{"n_layer": 11, "d_model": 160, "n_experts": 32, "experts_per_token": 1, "d_expert": 416, "d_shared_expert": 0, "activation": "squared_reglu", "moe_layers": [3, 4, 5, 6, 7, 8, 9, 10], "router_score": "sigmoid", "normalize_top_k": false, "routed_scale": 2.0, "balance_loss": 0.0135, "balance_bias": false, "router_logit_norm": 2.0, "router_bias": true, "scale_expert_input": true, "init_std_router": 0.0127, "lr_router": 0.00202, "vocab_size": 5660, "norm": "rmsnorm", "norm_eps": 1e-06, "tie_embeddings": false, "optimizer": "muon_variant", "lr": 0.00928, "beta1": 0.9, "batch_tokens": [32768, 65536, 131072, 262144], "seq_len": 256, "train_tokens": 427300000, "steps": 4557, "dataset": "wikipedia_en"}
Below are experts of layer 3 (counted from 0) of a mixture-of-experts language model. Rows are named router (the router's row for the expert), gate (a neuron's input weights, with its number), up (a neuron's input weights, with its number), down (a neuron's output weights, with its number) and show model dimensions 0-79. Each number is 128 + 32 x the weight over its row's rms, rounded and kept within 0 to 255. Numbers have three digits each.
Before each expert's rows: "gets" lists some tokens that make up at least twice as much of what it gets as of all text. This comes from a sample of Wikipedia text that the model never trained on. Tokens count by the router's weight.

# expert 10
gets: ".", " In", " who", "==\n", " in", " on"
router:150112147156157162174099107097209127134094192134183106165130109093116095106092165112128166063122114192121166142150178138120151124132125167156112103134185165123076118079127144088140132105120147148165107135135116086108151109127116115110081081
gate0:154117129155093096135110121127129149067201125152142173093155149117158077077196117143121074119106136152138106134163136136183181171088134196192140129198105129149127096124124136175134097137070185168101085137136105196154148196124109124166147186
up0:101135079133185167156081163105183121113210127146178167131117106079154114144121131110044153100130165156122122146128131124157159090175080129155100126148166170119126125139137154142082130159162123145096131143147109109168143174172114107071066115
down0:168152160167146085107063073020160137137148107169076151121095115113126123128088144161105197113137130031185066104098131097154111082133123150159066124145095108106090137143110094138113158124106108135088113112077137092147112143139077124118159144
gate1:207167130120132129114134093141081150112144111149088099115115130106081125158111161148111089154205161099145071136168062158161177163088105102045172158136118101135107088121116107104114093193156086137150125120116161045096135111136168120138163141
up1:159096121148158107179139137134119091103092148189082112099184109138164096097137160151087152116114083057119117173111131127083097124163097192192148113122102084112127084136148160135120169110149172114124111141123047115186092127130132130127142108
down1:082165113138155180078102075137164094131116123066107144125166150155146044124130147115092082133134111128086187115172159198135169151093117087137170163185129119137133127149107115105126163115135069135092112067109109145118146166113143136161082104
gate2:199166148076125141081127123144160149089109105129129154170088180162143084151169109096084094131155080070147080155154138056146175118166136121117159111143125095122157136135190115099141075170141121123116155160104138141112108122149097158149102135
up2:119090122090093180078119103135100083127107099188114142082084148111134150171096091095124161158115167099162152134110161154126147159180074130171117052111192127151142101137131055098104140119135113139100089158143171136140170101122099141151172118
down2:140158072190147147128123162138180131135124096138114138091117097116121148114117022121161111109102101094123160139059082121108135068132137113156169113068126101130118122095121093143109134123134115151024204204125114103118153131157178155142129121
gate3:109111036138096095034122129109106109110165100058146159128164192135114090095086116116056113156164094142156180136136047134178090151069209106127155136140113087108082198100137156158134164145133198140133126147180149092102104139149158143160111209
up3:123132123113101120059064096079108091119132156105142109143109147098178101113097094057082086111118081109175129108148091154165157098117177059140129123160112099152130148114195121086105163103123161159151127089208131090184176150116150111120169136
down3:090045148120136144139169175081120173136121132194101161179182084157104082080112099114123076133141124151111174160160142046222116085103068134139211122131123143122130134139156156173167147147104134144118128151120157066081138104146098144127024132
gate4:128136133118114098084138132146167126077137157144122135121201194123103140171139099183142137132161109105139071148147186081158070143114133194112125155170172138139127180093150171160167121141134131125100121087158163099176065146086171140173128116
up4:131134098205127151127226132136136093110146094121088206133147110168130138104124096092120098158089185129137091139157109112176163101123063102126089127152131130142142129090104147109098113124169120091062090099175156152121105124078150125115103169
down4:116150161150129098118123139160111168159123109083199196112135134117085133112106125113158131139140162122183145098117145142125111118177162141162181103148111130114160109129079157097174114153148169129119132173102094098144113164093154154100107102
gate5:204205124118136169145142110154133091163176135179129178122096111104119106131130144116081098078200113175142157112092124120111143127165130115100156107117147118141103138155146158212129137151107153088165134139107133164156122195122131144161123142
up5:191138164149147177174123096161109118112104081199084148069171104157114116142148114132126075138196125140123123110114133158125122136125128148154150210077159116148082102196083163157152159157122121077143138134122076162188106164140129087138136097
down5:154113081144130079135142107152138068100172162120056122125154118146133179134152121100102067108146131174103104105155143115089108093105153188168166145158151109152122175156083159117159107134116081132160208167137112165159148054119071106144125148
gate6:175177095160091064096087070183112149151134128105154119107135145093114141109124072113132127205117157103147097071091113098107121151121167146088177156172136090134098132126154084183134127111188116166092108100135149150104090129218146132091207120
up6:154121108103121159160128116087097126138151112162119169144148140139095186106170111132070118169154171098117147143154186175115076068119125078105113112125201153137110185142133090097089067135052128135135136121134094145079122115096104133129120134
down6:152160098108151173132073093133108077110128085119160122145088146153117203064131112134195147118159086124130163134057168121134127131103201091180109130148150118103146108116184111137099149135125148085135175153132144111100139124110162153136103085
gate7:098119147115134083133020139072083092061138075180133127159163126119106124156131139130073104131122127149195075117086154100151184122119095091131105172131167094122088152163171091149119102091081125115123158116088104097170047127154144085123148151
up7:115147111063126104148073197143167185121092159189153131129136114127104154086080140160159193099095200086105112201105131076134102114111120139100118133177102137150110155094129121125115117171183099128120100178125097121128070101133150115151134175
down7:102130119089190105105165180069123116158087138109166118128107134123132160120127135090111049088143125163153098112184126128104158172160131087102142182165169173135128114163150077162084154131163095145179149147114161103138188136098126122054119099
gate8:079159104044117073105119080194112175079130105193137087124114194088111137118127168188071091127136111164132131176116113080086102149148175119109134130075093046116178118147177135096092143136154118179134119081146142173079101152115098140186137146
up8:141121144086120087110128129148188113138163134071124144134147144130100158146141088101190110107132139231117120159138129042190208122141196074114175078164148164174121149126073148126067077136140182147189128104128150121154138097132103138143169094
down8:099160067154078140123160159147141149140156150084089157117054156129158108115104104161136132141171110139085093074102098174098146161158146115143127134159125057139105131112128062187142123066121158141071124124118080129102166165167134173118130153
gate9:111136143134132088091154144162156107145149102174121187122150182119101116169126135131124102121164172192186115149114149048130151068162131111138088117154110081119107141127160169107131053132114124165090158138117155090098136130163121141111194113
up9:116141103212118165108146122133139121165070157081094144117110144120173132140161110109152124156128125109069134129103223086130130162113132101138115134120081124136141123124107119139085166155118116133126083115124121141149139105111169111175016070
down9:116132108132142154103142079136117145126067075101117158179130155159165143128138129117158159128155138134141111103121155142180155130116132126185116128115132141124177106037124146128159100164131167086162052049125099200109173090157211141098111109
gate10:167147121134062077094085170103108103125113137153163166171114167150123099198161111130062117129142103110214110147115058166118125114117097160143162138058143140101096052175158171150116150139108130114093144134097136162062146125144145129155092132
up10:085183093105143085068167145122170110104096154134146167114178157092149139132100148125157142107163080163124093114046173141104137113099153106129123123122117137096134161102088117125129155166121172181195048097136136110179107152113190106142131093
down10:108077145090109123147106170148112132134132166206142159180152107138143082138170133127196137107151188136100087132110102149123187099114153089086158194229161115135227159098142152092160168175130100143122107147189139124154101105120075135133110119
gate11:182165066046161093117133111123112154150136123150138095106095141122118095128152128131127077115117186084112102083102114153122077191100151157057100218138117186148134134160170175104093092134148211149141164154125145169097139114090150185160126133
up11:134154153093136139135140137126200163070141145082141100140138089098162098161148142196189144102120108048090122078104115158152133166185104162129054136161173159106122129098149112163121095117131111154109189138085120075087057112125190100132080106
down11:093102142118116107168081139088105134055128110102093126094142212115101136131153095129145154158065133155175121099141121102072155070093115137079111136180152174101144121141094094133098129162140144141108116098163179172101107138100116150128112106
gate12:149181130133064120096124108148093128134175106142122195169127119101148104168132102157143069142128142127111082080162122149112069124122160088086151124109089195105155146110123117105166148145117132121136141150130182165117109167165132137191091171
up12:130127152074059145145105141124109150169162110122179123134152106124164171089151086150172160146106110130191178110179100197121134074124161174097123127115114136128133115140101118059172135088120106055193114170173135105101098112158170157124117155
down12:077109127168146132121103069141091156165117141127072123102157142174133165136164138129109115114132143179132169212115141041149116116121111192172149150157141122109121141130122064122135124153120118118120096100079079134128100075098158166101133097
gate13:144244152166116178075181139125102145099121156119091135116154147107188149118051106144094110117115111111170095130121107106132165100133155160145159098069144132069132124144143161141132129145108125135153094111059085190122083167172114134083119172
up13:123070107074134130129122167136152108165109069113175115079153095155099089140125186112119174209159181118115186115143118150097111198161135132109114175121183069101130191129080080182092049163128156120135167150152113096113121125112110121131147160
down13:116103157091068153152191096110130152122081117118111147144160174120069115074118118149115111117105099136103176141142158111083085171170183119133140159111165099067099096141167090076114135131132129089156133126124154142217165104136119146078195146
gate14:123119129141113105118102116140111153136119082114094109136170151104081146163120083151036091129146139064176109153146127070189138133115114131125163184104088157179142136137182121119135114202114102178107107154104156083090120171139128172162114153
up14:187111070116093111143106107140141129087152139172127031152154140157121140106080148158156103120113184149120106101201084140128085129116114152134160085072090101102133069155122153206093120154128193145082081137185140150160115149157082140134122079
down14:128112121141147078079116110093136108141106124122154097104122105106124185131181153146141122157060099176107107144175160164092106025190138131066139123169146066139117140077108126122142113161163131147138184118110144103116096110095119210099170097
gate15:186127104096157149089136134158148132091182135174109125136120157207138141121087155090073130094133160185108121101151122170121111130094167162103137094089123097106160114109133123095140098181128170131093137127108156117126122120165183116140111160
up15:135107094146078132155109108157053094095153154132144124161119130098105145155105149130206105181118157082123129125102156064148148159125104089171113106101158147194176182216122119136184182127057142101137175161063100160103160127127174103099180152
down15:107142056110042189176150026133110138129120142115132130126107123055138101172085182123118120190103119138125127160154158166132128135156153113138138153178180139127091092166129107188147063118134168120111108071094128096161092105069078136159144087
gate16:134126080097139125127067142133118102121142127152070156069109169113176120120104112120081093191141106157092168096130137086196083158103120129117145100149108093080134116124173160193084124064112122081071139154086187162097056158137105098129155145
up16:114164128079161150216147162060090170108138097137125159116110144110106208121119156141162162092149108146118084127136111100125118143094113071103083101110126054106085159091163057128064083125127107085144117074131133144159131145077121138182142111
down16:161111106177111164070126109142082174080145172152148132104102129104169123084142199177207092163106106046100136133118117169138133136180151151084114117125148113107119160131175167179129176120126156125122104145131132137142154135136165064157086137
gate17:113115134097158110157053136158134135127143080156054140113150232130128142129101102147035125134116101127151100133086123082182134160146149098138113139133135089109131103144095152144128090153184133158107083131084126101099106167181121128133086167
up17:131165099119042095133183106120143094133095152095100100144161107098101136107166159147087123103161121149166222149096129115140092169116111158180128163029058134112166103107194131094118134118083081150108149140107092190132108170164131132145134064
down17:096085073128102096092141045116184083107119149110144156114119115167136147088120108139116134157138128146184124196110137158103096169127147146120163165102139183156090110159177112164130062130169119144126111097177076144091025103159131103082092094
gate18:145162109099154152102091115146132101115139081147191114107129177158166130124148119064113067188106098118152122101162099112103128109147139052152161123125133158166096140135191119130124094137119092088153126172158186106112111091164172166128153149
up18:085165085158122165132123118113084145161148105137095137163087110053150132109105198137149103075158168219144169121165080167120150146135167122110034132120180136154086130086112141098162146134175130180164165098131114129085084138107135139116166132
down18:112180170111106136110122036112123132185094135141138076122154129111106154148111112151117056093135134194071145118113106171177097129190148114157110125114153125122132157118146093107128086139073100045097170122102181156104185189160125074136137161
gate19:128146088152163100129087103104076087130071077163170178125110141105104092145125093142080152122143111152145150168162111132141169150128146162100165100137218104127121063108136150120122143126167178139116085138135081114107142144142072159136193156
up19:136094105143098146180183094144109109088096149131048174159121100087098104120073093150180145104129081110171149134156169159152148160151125147082118086158122106136140177194087145092140144105107136107148114092104109117128148108085133170109079121
down19:113147113149114119123096185134162117154112135105125099134132142105136198126114181182113149127107098117074087106096121078090079036101111116083153141170103073122139116202158123155162195122092115144060118087157142155108167145118109161127170125
gate20:094128088113157105068141071100122164090143132134109145140158130138138186203122079118075078156189085095153176122131131076138183135080122152110139142097139086134181101115061130153099163127129123099106105098137159126152117087204104145187216093
up20:108114154142158087054157038121135115110174122142147119150144127125123166180128101077093118152202103183144141130125184130140182105118123146096087140133182151099132100132108128159110116064081150156106153102149152162128133147208102079108190119
down20:149139115135086195162132153106173070151092168132104166150109073158112124102134132115130076201165124128133158150090140141142142116158111109095153128117140145105121138075108052069200175148101126088148119182108084121126135143171158051159111096
gate21:121152132055158111127085156177183180139094101107130100099125143192165161153149081140119093157077116093121146155139094090169169119151120154126105154226172155087140106130159160111054132092144093166090152169170158133133106101191122154128130133
up21:120125092112165131132117095176100176182172085097146104127140101195114112130104125130136191108109139108143144172127093138124146129155116198148096136120150170127125101200175132097125110120133170124110105090106122089084133147104166085153187117
down21:154116154097089160087139155109132099091116043123144184094126196087124114131148184159153109109090133091151136143115093115114091080122133120164147144077179161118085115133063134098097076109181131084165129157175134153158128110241155146149174149
gate22:101104079082141104105150177103130209145139109174081124084158156129123146122123067132172134157168143119082099090089132113152173160098135109141143152152137119100169113201147104122132127118176125113079174132181104125076077140116165144176136180
up22:128134156122094083161135129108074144165078144101103133139195160097101165100125103111081183096151154165129096116194126135156154135067104144147130110154135108084111114116088134097107097102128145105146114159100154130101151183141141048144153092
down22:082103169115150130090192098139047118122104098120095129138117127080081117162136079126131146160117137136132122101136118134127147212076173102166089141021208144153148121146136065203097139100077194138144076088185137114130107172115133094132126182
gate23:101179086106060092094084096170151123131153118156152132131159123122121146121141129105155060145151129119142126082190088158137126153142130122129111164127098107141199131142161095153109072154098228105120138166098159176112138144161094173089159080
up23:116188055133090120160116136105108094099182146142139111123079073161105149110170185168121100104154143130131150198123093168128208094130133154139123129155073133104150133120145139136152147139095134091115126094114096200124175189181128119108209098
down23:080146124130088199112065157077104141161154180127116109087130103116104124125126175166223128073060121100159096177070096137093145171135143135144100137097182146113151126170154137109075178150108133129102115155084180117134156172130034110125125131
gate24:173113139150091069162098104165105061112154152164065169119122182134129095129144109096089060137086090081117073103127097125167089117183111111175113120091110057117155120146162142116116154110126137154162113143109120179186099137147180141182135143
up24:109166121115144147122114089148115085166122146163144114150126124180108123168073090128126115074149100128113163126116138152135081151190188099157161092128116124119101136122149087153093149117094129136117123134154147157096111107169173122111144113
down24:117044113149135090079116088101099127115109118157088092125188044158134144107127107052133167143106170071110104153140157122097147111114177070135103118144116109052134111153130166118185067160165132082129187160097113087103101102133156149177112071